From a checkpoint of a small mixture-of-experts model trained on Wikipedia: vocabulary 8192.
Below are experts of layer 15 (counted from 0) of a mixture-of-experts language model. Rows are named router (the router's row for the expert), up (a neuron's input weights, with its number), down (a neuron's output weights, with its number) and show model dimensions 128-255. Each number is 128 + 24 x the weight over its row's rms, rounded and kept within 0 to 255.
After each expert's rows: a language model's description of what the expert responds to; "comes before" lists some tokens at least twice as common just after its tokens as in all text. This comes from a sample of Wikipedia text that the model never trained on. Tokens count by the router's weight.

# expert 16
router [ 90 125 129  73 131  73 147 103 113 172 114 113 141 166 127 124  74 128  94 145 133 138 142 155 131 153  93 168 138 154 123 136 174 130 118 133 122  95 125 136 146 119 135 172 147 147 125  82 131  96 143 113 117  96 133 107  86 131 142 146  88 133  97 132 153 137 148  89  87 150 159 138 110 133 185 143 136 129 143  74 142 147 154 112 148 132 120 170 109 104  99 107 132  94 111 152 119 163 149 114 162 160 136 130 113 160 173 133 139 129 139 102 173 118 139 116 108 153 163  85 105 135  78 121 135  98 139 147]
up0 [ 64 151 145 140 136  91 167 138 114 132 101 162  87 102 131 120 127 171 129 115 129 134 144 127 141 159  96 163 133 146 109 106 152 107 155 169  70  84 147 152 100  81 120 117 118 102 157 103 131 118 119 132 160 147 118 116 119 116 144 139  70 118 147 131 130 120 123 139 123 132 134  81 118 144 108 149 134 148 112  87  96 126 112 109 119 137 141 134  95 131  98 149 108 160 139 126 114 115 176 126 113  75  79  69 148 151  85 112 126 160 159 100 145 135  91 100  79 132  88 117 162 141  90 168  85  98 156  92]
down0 [118 139 150  81 121 126 123 171 134 164 128  89 109 117 132  85 118 115  59 136 144 172 151 109 102  96 155 112  93 131 130 162 125 105 108 140 128 125 139 134 108 116 142  95 137 146 152  87 177 185 150 139  91 127 107 175  95 131 134 116 169 143 103 124  87 146 126 139 144 106 149 128 137 104 146  95 135 141 154 106 142 106 150 144 115 101 152 167 139 125 143 127 111 145 129 118 129 146 105  69  85 140 108 139 139 128 143 138 128 106 141 127 129 126 175 165 149 123  87 139  96 106 179 120 151 168 108 152]
up1 [126 113 152 122 101 146 135 128 190 152 105 141 116 158 141 174 132 112 142 148 112 159 157 115  76 135 135  99 176 147 106 151 142 107 156 120 136 132 146 135 122 133 133 132 117 123 152 104 140 141 123 105  94 150 148 147 112 155 135 149 106 123 123 126 133 109 118  74 118 113  99 191 132 115 119 105 124 100 141 155 153 152 131 120 152 137 155 141 128 137 153 138 130 118  83 131  79 127 164  94 146 112  85 153 150 127 131 157 147 130 129 175 111 156 139 135 106 103 130 104 120 117 143 149 109 130  80 133]
down1 [104 129 126 114 139 127 144 126 145 103 159 115 133 111 141 153 118 157 151 106 119  95  84 133 105 136  90 101 149  96  92 158 105 129 139 151 166 161 134 123 129  99  94 104  99 132 112 104 129 142 107 137 126 129 139 149 169 134 158 174 121 172 150 132 113 134 180 107 121 140 160 133 135 122  95 171 129 126 119 133 112 106 137 116 152 146 103 116 142 154 115 145 139 152 129 140 129 129 139  57 153 156 203 150 131 166 113 140 158 145 152 181 151 150 148 140  71 105 100 143 114 116 133 143 128 114 143  77]
up2 [130 175 132 136 162  97 117 141 138 143 125 108  98 157 169 159 144 136 106 149 156 119 124 171  99 129 115 140 106 142 119 147 122 149 133  91 124  92 136 133 131 138 127 154 116 143 104 153 148  56 143 109 150 114  78 139 114 161 176 114 118  80 141 110 124 100 132 100 102 105 173  97 122 128 150 197 149 126 148 114 125  96 188 124 145 161 115 175 129  92 144 165 169  79 125 133 122 117 153  84 150 138 160 109 168 111 148 146 121 142 140  86 136 143 109 107 138 153 109  61 131 142 159 134 146 140 118 138]
down2 [ 86 140 130 120 163 145 151 136 135  97 112 122 132 120  77 137 111 109 154  86 130 127 129 138 149 171 101 113 118 130 138 107  92 114 148 186 133 116 167 118 114 119 153 122 125 117 116  98 131 197  64 116 131 121 138 140 121 126 140 155 143 146 114 125 119 118 191 111 134 139 134 156 107  98 120 161 132 172 119 172 184 113 111  85 169 159 137 142 125 162 116 121 159 134 120 146  92 139 133 154  86 123 147 112 118 159  78 148 140 104 105 161 105 145 155 158 133 138 148 173 108 120 154 138 161 133 165 102]
It responds to: Digit pieces inside numbers in years, scores, times, measurements and statistics tables, such as 195 in 1951, 54', 3:39, 18,301.
comes before: " |", "4", "5", "2", "7", "6"

# expert 8
router [127 116 116  95 115  67 116 115 130 178 120 122 165 157 128 147  91 122 150 116 124 145 118 137 144 173 115 127 140 135 157 161 115 152 100 142  92 122 126 164 171 116 150 159 163 156 126  99 148 150 121 107 126 114 113 129  90 126 139 158  78 124  92 171 157 124 178  89 112 106 162 150 117 122 141 117 113 133 131  94 141 119 114 132  75 109 114 156  96  85  98 132 134 110 121 154 142 172 132  90 147 124 115 132  61 157 137 103 115 159 104 135 131 104 153 125  73 166 122  88 111 126  69 125 149 144 145 128]
up0 [152 129 111 129 115 112 142 199 170 144  98 179 129 156  65 133 109 134 143 116 119 134 113  82 112 146 148 103 123 140 100 173  77 149 134 129 124 125 139 148 170 140 156  93 136  97 171 114 131 140  61 144 152 148 103 143 117 133 125 118 121 150  69 102 133 120 122 115 111 138 126  97 106  99 114 100 116 120 108 159 127  93 169 123 140 134 152 100 127 131 129 103 146 132  61 135 112 157 147 147 111 104 120 138 154 124 140 149 123 102 133 100  95 148 132 153 118  58 147 116  95 116 121 169 117 139 110 141]
down0 [136 110 127 157 117 132 138 149 162 113 157 133 148 146 150 173 131 101 135 161 109 103 102 118 145  99 149 126 117 112 117 123 118 107 159 144 107 111 141 172  93 136 114 132 107 154 114 154  71 122 164 116 116 127 163 131 123 109 140 125 104  97 193 122 143 112 136 132 139 105 147 118 116 140  79 156 129 102 134  87 126 131 102 139 164 110 144 114 108 157 130 109 121 133 121 126 124 140  86 116 124 127 115 100 167  92 158  86 119 142 129 136 147 134  70 104 137 178 137 125 138 101 123 114 150 182 115  53]
up1 [174  39 106  98 152 111 122 127 151 131  95 131 154 151 162 181 121 147 148 137 159 172 148 150 166 117  95 152 108 168 120 181  96 178 136 113  97 118 139 154 143 128 135 148 129 161 106 139 128  88 133 145 156 148 103  98 130 137 129 154 127 104  95 149 130 158 131  93 154 115 130 126 116 104 121 105 125 108 114 103  96 105 141 126 133 110 196 116 102 123 118 152 144 164 106 135 146 109 118 120 135 151 163 132  84 137 131 107 113 125  94 114 135 125 104 138 117 130 118  87 118 103 162 135 164 167  85 135]
down1 [152 145 114 138 102 126 157 119 125 140 150 129 124 109  67 127  94 192 125 124 116 134 143 167 115 145 166 144 155 151 166 127 110 151 153 133 149 175 128 117 112 133 125 124 104 120  91 136  82 133 122  95 169 109 133  86 124 175 150 153 131 171 124 126 107 126 117 113  65 116 148 133 123 138 126 109 133 137 100 164  75  49 107 157 154 149 138  84 114 172 149  82 162 181 168 123 122 129 118 168 118 115 157 146 112 143 115  96 131 121 175 105 171 105  92 143 110 126 178  85 135 109 129 127 113 144 131 139]
up2 [178  64 137 105 114 130 145  98 172 139 133 134 171 171 135 125 147 145 204 110 120 118 147 148  80 137 137 109 105 152 121 135  99 143 116 154 103 149 128 158 117 124 136 113 128 126 156 160 133 148 128 118 136 101 158 114 148 114 114 147  86 135 126 114  81 130 121  98 111 153 106  99 138 102 127 156  99 137 113 148 100 126 132 101 173 110 152 150  96 127 129 125 139 124 134 171 136 142  95  99 118 144 107 115  79 122 105 127 162 168 180 152 107 166 139 135 126 119 144  91  95 118 125 112 116 132 157 113]
down2 [126 117  86 120 126 159 144 155 130 157 144 117 124 116 107 158 111 106 167 178 144 117 147 175 138 143 154 119 146 122 171 141 128 131 160 120 108 137 156 179 132 140 103 132  79 132 136 125 118  97 184 107 114 183 135 133 130 161 104 150 153 183 101 139 109 121 114 107 124 131 112 123 186  88 109 121 155 142 144 102 129 130 141 129 119 147  80  59 166 148 144 145 145 145 137 119 146 124 130 128 154 159  92 127 125 132 169 133 109 140 161 105 131 114 131 155  86 157 118 129 132 121 147 159 163 128 129 113]
It responds to: Standalone numbers, dashes and empty cells inside pipe-delimited tables of dates, stats and votes, such as 22, 16, 1, —.
comes before: " |", "5", "7", "8", "6", "1"

# expert 0
router [119 152 103  76 114  93 122 115 110 162 130 147 111 152 163 113  60 136 126 112 165 127 139 147 146 115 107 186 137 137 107 139 171 112 102 151 142 102 103 151 114  96 147 136 156 134 122 150 116 150 107 120 134 111 122 110  82 139 136 112 118 119 101 149 130 124 153  85  77 149 159 169  83 141 152 136 108 126 119  90 135 142 159 115 132 159 114 155  90  88  83 128 130  95 124 148  85 151 120 109 150 141 126 126 138 122 120 149 103 153 132 148 166 139 127 120  80 193 132  90 114 119  84 132 156 109 146 140]
up0 [130 146 136  99 127 125 145 132 126 143 120 161 127 144 125 129 115 128 180 105 109 188 137 112 156 126 120 133 138 156 125 140 168 122 111 198 136 133  68 161 102 113 121 130 156 153  94 142 158 124 128 114 144 139 110 127 104  84 121  92 120 133 116 157 112  96 159 120 114 112  86 139 127  91  89 144  88 119 140 123  83 143 139 142  81 118 140 174 162 142 124 114 142 126 115 148 158 113 121  75 149 105 106 105 149 107 127 183 140 133 128 165 102 126 115 165 103 174 106 118 123 102 105 141 175 140 150 101]
down0 [112 142 132 110 153 139 128 110 136 149 116 139 156 155 149 109 101  85 104 147 146 167 150 138 134  95 132 135 160 132 205 110 139 122 126 152 153 164 104 166 120 129 143  76  88 125 119 150 103 116 159 111 133  90 102 137 155 140  94 138 138 138 123  94 154 153 162  88 147 114 151 135 106 147 105 113 115  87 117 123 104 103 152 162 116 123 111 123 153 123 111 146 127 161 124 146 148 117  94 161  91 154 157 181 117 102 125 119 135 159 155 126 127 129 125 102 138 112 158 133 150 146 115 162 132 143 140 129]
up1 [144 129  99  84 132 110 134 119  93 146 133 165 148 143 105 123 135 136 141 156 156 136 150 102 124 129 126 127 191 113 136 185 140 140  81 174 146 144 160 154 146 115 133 109 120 105 189 125 167 100 121 123  97 114 135  89 140 145 116 104 123 122 128 119 154 172 105 134 122 152 165 130  97 120 135 162 124 116 152 105 138 169 149 171 133 160  92 170 104  88 162 106 130 143  98 163 107 169 143 115 111 171 108 116 113  86 116 140 106 143 137 150 160 106 134 129  94 135 128 125 131 143 109 119 149 143 101 127]
down1 [143 119 147 129 148 142 126 116 147 131 136 106 127 183  66 112 148 120 113 150  94 141 149  99 149 144  87 141 139 108 140 145  67 105 108  91 110 119 161 133 143 140 109 119  89 101 139 145 132 117  98 119 110 146 113  84  93  99 125 126 107 141 106 125 114 165 123 117 148 155  63 135 101 128 110 133 157 131 130 135 109 127 133 157 148 165 114 116 147 147 144 103 119 145 131 110 113 188 129 157 108 130 135 148 161  88 146 117 100 110 125 141 104 108  97 170 113  85 150 150 131 126 135 127 156 129 164 135]
up2 [100 143  78  84 124 125 149 131 130 126 121 122 141 153  82 134 109 120 149 139 150 123 156 112 127 109 124 146 146 125  95 127 120 132 119 147 153 132 124 155 126 109 152 136 111 151 129 148 127 131 156 125 129 133 129 107 143 141 142 135 123 124 125 139 152 114 120 109 119 127 134 126  89 174  83  71 147 155 134  99 141 118 142 136 115 131 100 136 118  86 142 150 104  77 132 155  84 182 112 129  68 163 110 159 115 112  85 113 152 115 103 127 165 132 132 147  91 141 111 105 129 168 103 134 135 167 124  91]
down2 [135 136 105 131 144 153 165 140 131 157 123  82 135 145 112  99 151 136 111 135 130 163 166 107 128 105  74 165 130 131 163 139 152  92 109 112 103 129 110 130 168 135 152 129  95 115 123 139 123 132 104 134 111 144 126 122 126  93 104 131 164 121 140 118 154 134 134  99 163 191 101 133 125 139 111 143 125 155  94 166 120 136 126 150 122 137  70  90 132 160 126 127 129 101 107 121 122 167 100 169 102 172 133 110 162 117 119  68 116 142 116 122 111 181 109 186  75 102 117 157 136 107 139 117 132 124 173 153]
It responds to: Digits and digit groups inside numbers, mostly vote counts, years and figures in tables, such as 16,3|15, 193, 2000–01.
comes before: " |", "4", "2", "1", "7", "5"

# expert 63
router [124 110  83  91 127 123 115 162 130 171 127 124 164 124 129 144  93 104 110 131 140 121 124 123 108 125 139 106 149  99 145 125 123 131 112 135  98  97 127 129 121 101 126 159 202 148 139  99 122 143 109 149 108 127 135 103 121 100 116 138  94 131 115 151 137 153 199  83  85 139 148 132  88 119 183 107  96 158 157 122 109 138 112 153 122 140  93 171 141 109  90 118 107 119 136 153 159 134 137 118 137 124 133 120  94 117 116 148 128 144 121 134 157 162 117 142 126 174 123 102 134 151 170 105 128 106 115 101]
up0 [143 159 142 119 126 135 123 151 147 140 107  90  79 150 168  93 106 131 141 121 145 136 118  90  89 147 132  72 145 166 153 126 102 175 136 144  89 112 123 126 146 164 112 133  77 149 157  88 119 134 170 115 130 131 147 107 114  94 125 128 138 120 168 141 125 123 147 114  92 114 152 109  82 120 160  93 142 134 154 109 129 178 169 117 144 108 113 169 146 105 146 105 114 121 131 123 149 115 126 150  96 142 132 136 125 115  90 120 151 106 122 113 164 146 123 156 139 153 127 100 130 129 108  94  92 147 132  84]
down0 [112 137  92 114  98  98 163 118 141 139 134 130 123  73 119 160  94 132 115 152 138 139 150 113 145 137 133 134 158 171 116 145 138  97  89 163 149 103 111 160 115 164 116 123 154 121 157 100 102 144 159 112 153 158 142 113 106 135 146 122 125 146 108 117  89 126 130 141 105 137 154 123 157 176  97  98  85 131 113 117 120 104 121 103 161 158 136  65 129  95 162 152 102 125 126  94 112 110 165 165 151 146  78 129 109 140 105 180  97 166 115  84  65 128 116 177 129  96 121 152 137 157 176 115 103 123 115 114]
up1 [ 96 115  89 125 132 102 114 151 115 136 116 125 118 138 107 145  97 109 106 155 100 116  97 113 134 109 118 117 110  96 155 133 126  91 147 132 131  84 127 122 153 148 109 200 144 109 147  89 110 144 111 171 102 116 136 105 140 128 142 166 150 145 137 105 100 141 181 116 108 128 119 112  94 123 134  89 105 132 140 105 155 147 119 176 130 151 141 147 148 117 102 110 114 144 112 132  99 149 120 111 148 110 150 115 119 124 110 138 122 137 150 140 157 140 118 146  90 140 143  87  77 124 132 141 144  78 140 141]
down1 [126 107 138 101 134 139 117 131 164 103 104 152 167 131 147 108 173 153 115 128 164 149 125 160 127 107 134  68  88 138  85 124 125 115 127  84 132  94 112  96 140 137 146 110 105 128 147 126 148 125 130 160 103 109 120 157 120 140 112 135 171 118 103 137 145 112 115 127 122 154 109 141 149  83 129 114 118 151 126 136 123 117 110 137 141 141 164 127 139  97 157 152 121 109 120 115 112 141 154 130 151 120 111  85 152 117 142 140 104 154 149 123 114  91  95 141 150 124 100 110  66  98 124 109  77 161 138 104]
up2 [ 74 157 106  94 134 112 140 164 110 135  89 136 126 142 123 119 103 133 106 133  97 119 100 126 120 147 139 118 135  91 142 130 145 100 121 150 120 123 123 109 142 127 116 123 134 147 119 150 144 136  70  92 124  81 143 135 102 133 163 157 159 144 160 152 161 124 141 108  86 132 104 140  96 137 177 137 114 151 136 151  90 129 132 106  83 100 161 110 121 131 134 115  95 143 153 141 155 103 111 130 137 112 150 135 160 156 115 132 137 181 100 114 128 143 158 125 122  99 117 128 137 157 160 114 152 158 124 100]
down2 [161 130  92 135 116 156 148 124 103 144 111 129  91 164 145  95 158  82 134 123 131 160 100 111 111 103 138 136 125 137 135 102 101 139 139 123 140 120 115 135 127 167 120 120 103 118 134 134 150 122 161 151 112 109 130 184 123 147 134 151 129 123 161 144  41  98 121 149 134 113 137 104  99 103  69  89 115  84 141 129 132 166 154 109 157 126 113 129 115 143 145  91 184 113  91  90 135 151  90 110 107 133 150 119 121 102 139 129 124 111 138 122 117 134  97 152 108 103 128 153 136 156 116  88 151 100 107 138]
It responds to: Plural endings and head nouns of institutions, countries and groups, such as University, States, Army, Navy, Sweden, years, government.
comes before: " of", " and", " in", ".", ",", ")"

# expert 2
router [114 135 121  97 119 109 124 135 118 166 112 113 133 131 167 157 110 107 110 130 144 136 116 158 126 123  90 117 145 107 119 138 127 112 108 139 136 101  89 146 178 142 134 164 164 140 121 141  81 109 115 166 142 117 124 127  83 134 120 120 103 127 112 150 158 143 200  84  66 110 122 127  73 125 145 142 110 141 134 104  78 134 110 110 128 108 125 150 112 119 111 120 132 140 125 151 139 144 148 110 163 126 137 152 115 124 104 140 113 126 122 119 156 145 145 152 118 114 135 115 172 137 137 147 137  97  99 119]
up0 [124 122 143 142 167 120 113  89 130 129 148 140 106 120 145 120 131  82 154 139 129 154 131 115 125 150 110  76  89 136 110 145 145 126 110 165 114 124 107 164 142 152  99 130 115 148 138 136 123 134 119 136 134 151 170 152 128 143 106  97 138 143 104 102 139  56 141 150 116 162 116 136 117 110 112 131  91 120 158 109 113 103 173 125 126 133 143 122 122 127 161  95  88 147 136 106  92 142 137 156 126 127 105 172  97 139 136 140  97 116 122 109 147 125 149 161 130 127  92 149 162 144 125 143 144 144  70 155]
down0 [124  85 138 138  97 192 122 193 135 108 119 102 164 121 104 147 157 148 132 150 135 137 117 111 110 116 121 151 160 124 168 114  92 147  78 128 122 130 159 120 158 114 126 184 136 143 130 137  93 109 135 136 149 130 104  98 105 159 168 134 135 130 132 147 140 128 145  85 150 125  96 108 149  96 111 135 120 109 127 151 115 155  83 124 134  92 155 153 149 160 139  99 123 105 150 119 145 118 108 121  99 104 152 153 150  94 153 141 115 118 126 136 130 108 102 143 143 169 126  67 116 101 138 134 136 151 167 119]
up1 [120 159 115 107 106 134 149 103  98 131 120 150 175 115  92 146 137 169 104 133 153  99 151 110 172 120 112 131 157 120 136 100  83 123 108 104  73 156 136 172 158 120 112 133 162 109 136 134  74 142 110 140  99 148 106 127 131  84  90 148  75 135  99 159 106 145 139  89 147 119 118 172 157 122 120 166 160 107 127 171 170 152 109 152 116 113  98 124 127 135 110 146 127 146 110 121  88 134 124 153 152 164 126 131 156  95 103 168 110 146 107 136 140  73 160 163 151 117 140 124 123 158 141 152 137 160 103 138]
down1 [137 181 156 134 183 152 124 141 117 127 145 171 154 126 175  99 107 134 175 121 131 149 140 112 107 130 124 100  70 107 126 125 151 148 122 132 126 139 156 121 118 128  97 157 111 111 145 117 150 114 171 121 147 128 126 128  63 146 149 132 104 112 156 115 115  89 129 130 107 135 148 109  98 125 136  74 116 116 173 107 135 106 134  85 124 178 144 162 148 117 175 149 109 121 124 157 228 130 150 130 113  90 155 119 172 166 141 119 102 154 144 118 142 108 126  93  83 100 121 149 151 108 128 141 100 172 151 126]
up2 [115 185 154 142 128 106 132 125 150 117 103 140 135 119 120 121 138 101 144 117 143 103 172  96 149  96 123 147 113 123 101 114  99  96 164 141  77 159 153 118 124 146 121 195 103 132 151 126 169 148 168 134 126 136 145 139 165 180 127  91 141  97 124 146 120 123 162 154 127 169 100 154 134 143 105  82 104 134 125  87 135 127 139 141 132 128 165 163 112 133  94 164 104 155 143 175 123 152 197 116 117 169 104 174 130 138  85 137 137 141 119  97 153  95 166 157 127 150 112 140 129  98 104  94 131 136 132 109]
down2 [162  72 130 151 128 184 101 107 174 164 120  93 134 112  98 105 155 156 123 105  97 136 136 138 179  99  98 140 174 114 166 126 122 155  99  83  98 135 119 103 129 126 141 141 123  87 156 135 156 144 141  95 133 156 121 104 105  93 127 125 169 138 117 140 123 129 139  87 167 158 125 132 117 132 100  65 103 149 142 155 103 146 127 158 166 151 153 134 133 134 162  53 130 112 140  82  96 121 133 114  87 115 139 136 183 133 105  89 125 135 126 162 134 127 112 102 147 134  98 109 112 172 177 101 146 137 122 129]
It responds to: Common nouns and noun-final suffixes like -ation, -ity, -age, -ance, mostly after the/a/his: song, death, vitality, Parliament.
comes before: " of", " and", ".", " in", ",", " to"

# expert 31
router [122 142 118  81 127 112 146 143 130 190 146 134 117 121 135 132  90 153 115 122 102 127 105 152  77 146 101 123 133 122 136 143 137 106 126 146 149  92 120 162 124 135 120 161 200 124 133 105  88  78 108 159 120  91 132 144 130 128 138 141 132 112 121 133 136 151 188 104  69 122 141 109 105 118 193 134 133 138 144 145 123 146  98  98  98 110 131 140 131  72 133 129 113  95 151 130 120 141 129  93 149  79 147 129 114 122 186 139 140 129 138  78 128 172 139 101 135 119 149 111 129 157 107 164 105 105 135 146]
up0 [154 116 151 123 139 157 147 154 133 144 117 117  95 127 132 109 114 129 151 101 102 125 145 150 136 206 145 181 130 136 120 110 192 103  82  85  91 112 128 102 136 130 128 134 127 114 140 121  83 124 122 141 139  99 124 126 158 136 147 138 103 123 102 147 127 122 170  93 100 127 100 131 142 108 134 100 133 125 122  94 104 122  89 121 155 144 145 154 132 104 138 154  99 137 185 131 103 141 126 159 123 133 134 100 151 119 150 130 133 113 129 140 160 118 149 111 131 104  92 120 136 135 150 134  99 152 139 110]
down0 [105  78 163  83 123  87 148 126 137 123  96 123  86 136 160 118 105 111 126  80 108 111  78 103 139 103 131 118 127 139 138 107 113 135 150 128 114 145 106 141 129 100 128 108 174 110 134 119 108 124 108  99 148 122 138  89 135 137 134 101 136 142 111  91 151 138 102 140 117 116 107 185 125 122 105 153 144 125 152 120 120 130 155 103 160 108 118 165 120 113 158 137 104 171 115 130 176 157 108 143 103  81 101 125 141 169  93 114 174 127 119 134 133 121 147 119 110 135 171 177 136 140 115 113  72 133 165 124]
up1 [123 118  99 149 131 130 135 139 124 152 113 146  93 139 116 131 102 120 120 107 154  91 121 111 131 109 134 141 132 123  95 165 119 185 103 168 106 120 115 127 152 160 104 135 187 127 167 115 114 117 132 125 123 139 145  89 121 166 118 109 134 111 140 123 128 116 125  96  94 138 127 146 139 110 151 146 136 141 183 135  61 126 125 142 117 168 138 161 128 122 105 132 118 130  95  96  84 160 113  88 127 153 117 152 142 179 148  94 142 160 104 117 120 109 139 106 163 129 151 135  80 157 164 152 117 154 119 145]
down1 [125 129 118 113 157 144 153 129 110 131 148 115 140 141 148 111 136  92 107 130 103 144 107 112  90 104 179 126 158 143 145 114 141 116 125 103 135 103  98 114 127 107 118 101 105  97 102 131 114 109 154 127 137 114 138 187  99 121 117 132 109 128 128 117 148 164  82 135 147  84  87 128 111 146 133  96 142 162  71 125 167  65 156  79 103 119  93 123 139 121 101  79 178 103 155 140 162 120 105 120 115 136 119 127 143 163 136 119 140  93 155 141 108 141 153 187 151 159 135 125 114  84 100 150 102 137 108 167]
up2 [115 105 126 122  86 146 158 113 126 141  54 177 139 153 109 145 111 116  81 152 119 137 121 122 136 159 119 185  97 161 108 156 142 137 123 145 156  98 120 118  98 122 142 152  97  85 129 115 123 117 159 143 138 151 131 133 140 143  78 123 126  71 112 123 156 131 148 138 111 120 134 111 140 149 177  90 125 119 155 135 120 115 102 123 110 129 136 135 138 100 138 118 110 117 170 146 115 187  86  95 164 147 138 140 137 102 148 143 132 142 160 120 107 134  92 136 139 137 176 103 130 160 133 174 138 123 146 156]
down2 [115 125 120 128 149 124 134 129 151 169 149 144 126 155 130 130  85 138 135 133 116 140  84 150 159 163 133 137 188 135 126 163 114 139 119  82  93  93 120 143 173 152 125 124 119 109  71  92 130 144 127  82 138  88 179 101 124 118 124 129  97 118 131 110 127 151 106 150 114 124 120 150 118 145 126 169 158 131 115  94 115  80  94 119 106 103 117 129 109 101 149  97 131 124 127 126 120 154  84 108 101 107  86 128 145 121 144 133 132 175 157 112 168 150 142 112 149 171 142 146 149  80 135 120  96 117 134 138]
It responds to: Final pieces of nouns and names completing a word, plus group nouns like team, band, group, Council, e.g. dep-ot, Sh-ip.
comes before: ",", ".", "s", " of", "s,", "s."

# expert 46
router [140 124 134  87 137  95 108 134 131 158 132 101  94 114 130 151 108 126 107 105 156  99 135 155 121 127 138 131 130 110 127 144 128 126  96 145 108  85  82 132 142 150 115 147 162 127 103 132  80 115 138 155 107 130 127 146 107 125 114 139  77 106  79 169 142 155 169  92  88 124 160 134  93 104 142 124 100 110 134 106  69 112  83 113 101 133  98 135 113  48  75 128 129 164 130 107 124 131 157 107 171 128 143 145 110 135 114 132 121 147 156 107 166 152 136 122 146 120 119 117 154 129 100 125 137  92 116  92]
up0 [126  89 168  87 107 148 115 180 179 144 114 102 113 128 115 132 122 116 128 105 118 143 128 138  89 123 171 163  77 109 107 153 126 139 141 135 131 108 124 172 109 187 133 120 138 127 162 173 119  80 150 144 108 105 119 127 145 152 145 110 148  96 120 127 152  78 144 110 105 125 130 122 118 124 160  88 110 107 150 102 123  98 107 104 126 111 101 109  97  93 120 124 133 168 131 144 150 114 121  91 148 139 185 155 123 120 127 161 138  83 161 111 153 155 111 113 114 117 140 118 112 112 119 108 145 102 129  97]
down0 [148 151 159 115 164 110  93  61 109 117 114 130 152 130 125  79 151 165  95 109  93 155  99 100 127 127 125 150 161 111 150 162 127 136 114  92 133 139 129  88 146 129  84 130 102 124 149 101 118 175 149 138 135 120  72 156 153 147 102 131 164 167 127 135 107  84  99 150 159 174  97  91 143 139 180 151 127 128 151  86 160 149 118 162 132 137 124 149 159 104 110 147  94 111 124 111 157 136 173 113 130 163  87 109 100  70 122 111 116 166 126 103 133 141 143  98 125  65 146 133 147 119  93 137  96 125 114 134]
up1 [165  94 133 128 168  90 134 118 172 138 143 132 101  91 123 156 126 107 126 102 150 107 141 110 161 140 148 135 107 148  89 113 123 112 150 111 119 116  90 124 124 138 110 131 163 138 110 148 128 139 118 151 162 181 104 113 151  97 168 125 144 137 139 141 140 141 110 131 104 128 128 107  87 119 112 126 127 149 135  52 120 107 109 105  84 138 119 127 152 125 130 155 165 160 118 119 123 121 176 121 135 108 129 136 117 143 132 144 125 119 151 138 101  45 145 138 121 140 158 120 130  97 114  83 143 125 165 114]
down1 [128 128 198 133 123 130 179 134 143 138  97 118 106 102 105 163 109 100 117 143 143 137 151 124 159 111 129 125 124 119  88 135 128 111 142 166 166 135 109 151 127 104 164  84 146 132 145  92 106 105 144 116 120 116 105 159 117  84 117 114  96 124 143 133 107 101 144 114 126 143 104 124 136 155 151 113 130 138 126 169  89 140  72 114 113 129 150 130 167 151 107  89 114 161 109 133 105 100 164 111  95 105  88 143 157  97 100 175  94 120 137 115 150  93 114 107 105 149 134 157 153 139 126 121 102 177 119  89]
up2 [142 138 131 117 130  95 176 145  94 112 161 121  52 129 172 103 115  94 142 131 128 112 136  78 162 136 172 129 132 122 146 117 126 128 100 152 154  88 128 131 144 155 138 133 124 145 100 153  95  88 132 126 142 146 114  96 116  94 177 122 120 100 120 114 130 113 174 154  86 109  93 101 114 129 124  79 158 114 148 109  91  99  95 102 114 121  97 128 126 118 131 144 161 137 156 139 112 159 146 107 120 131 121 173 112 168  75 102 127 108 116 166 131  92 134  94 129 110 125 104 143 156 126 123 102 103 125 154]
down2 [150 159 144 117 110 156 102 165 152 103 147 147 157 133 102 146 147 140 135  78 126 150 127 166 137 128 118 140 170 108 142 110 178 115 119 120 115  95 136 124 132 103 114 124 128 147 128 138 123  91 145 129 108 114 116 144  75  90 117 131 133 187  97 159  90 152 196 141 150 119  87 134 117 145 115 134 128 113 120 129 136 114 108 126 168 150 112  99 112 126 108  80 145 130 136 115 113 115 115 139 144 137  68 129 185  80 102 135 100 155 133  95  97 158 126 152 138 116 129 142  85 189 173 165 121 151 155 156]
It responds to: Head nouns after the or this naming a competition or period, such as season, League, series, election, district, event, game.
comes before: " of", " was", " is", ".", " in", ","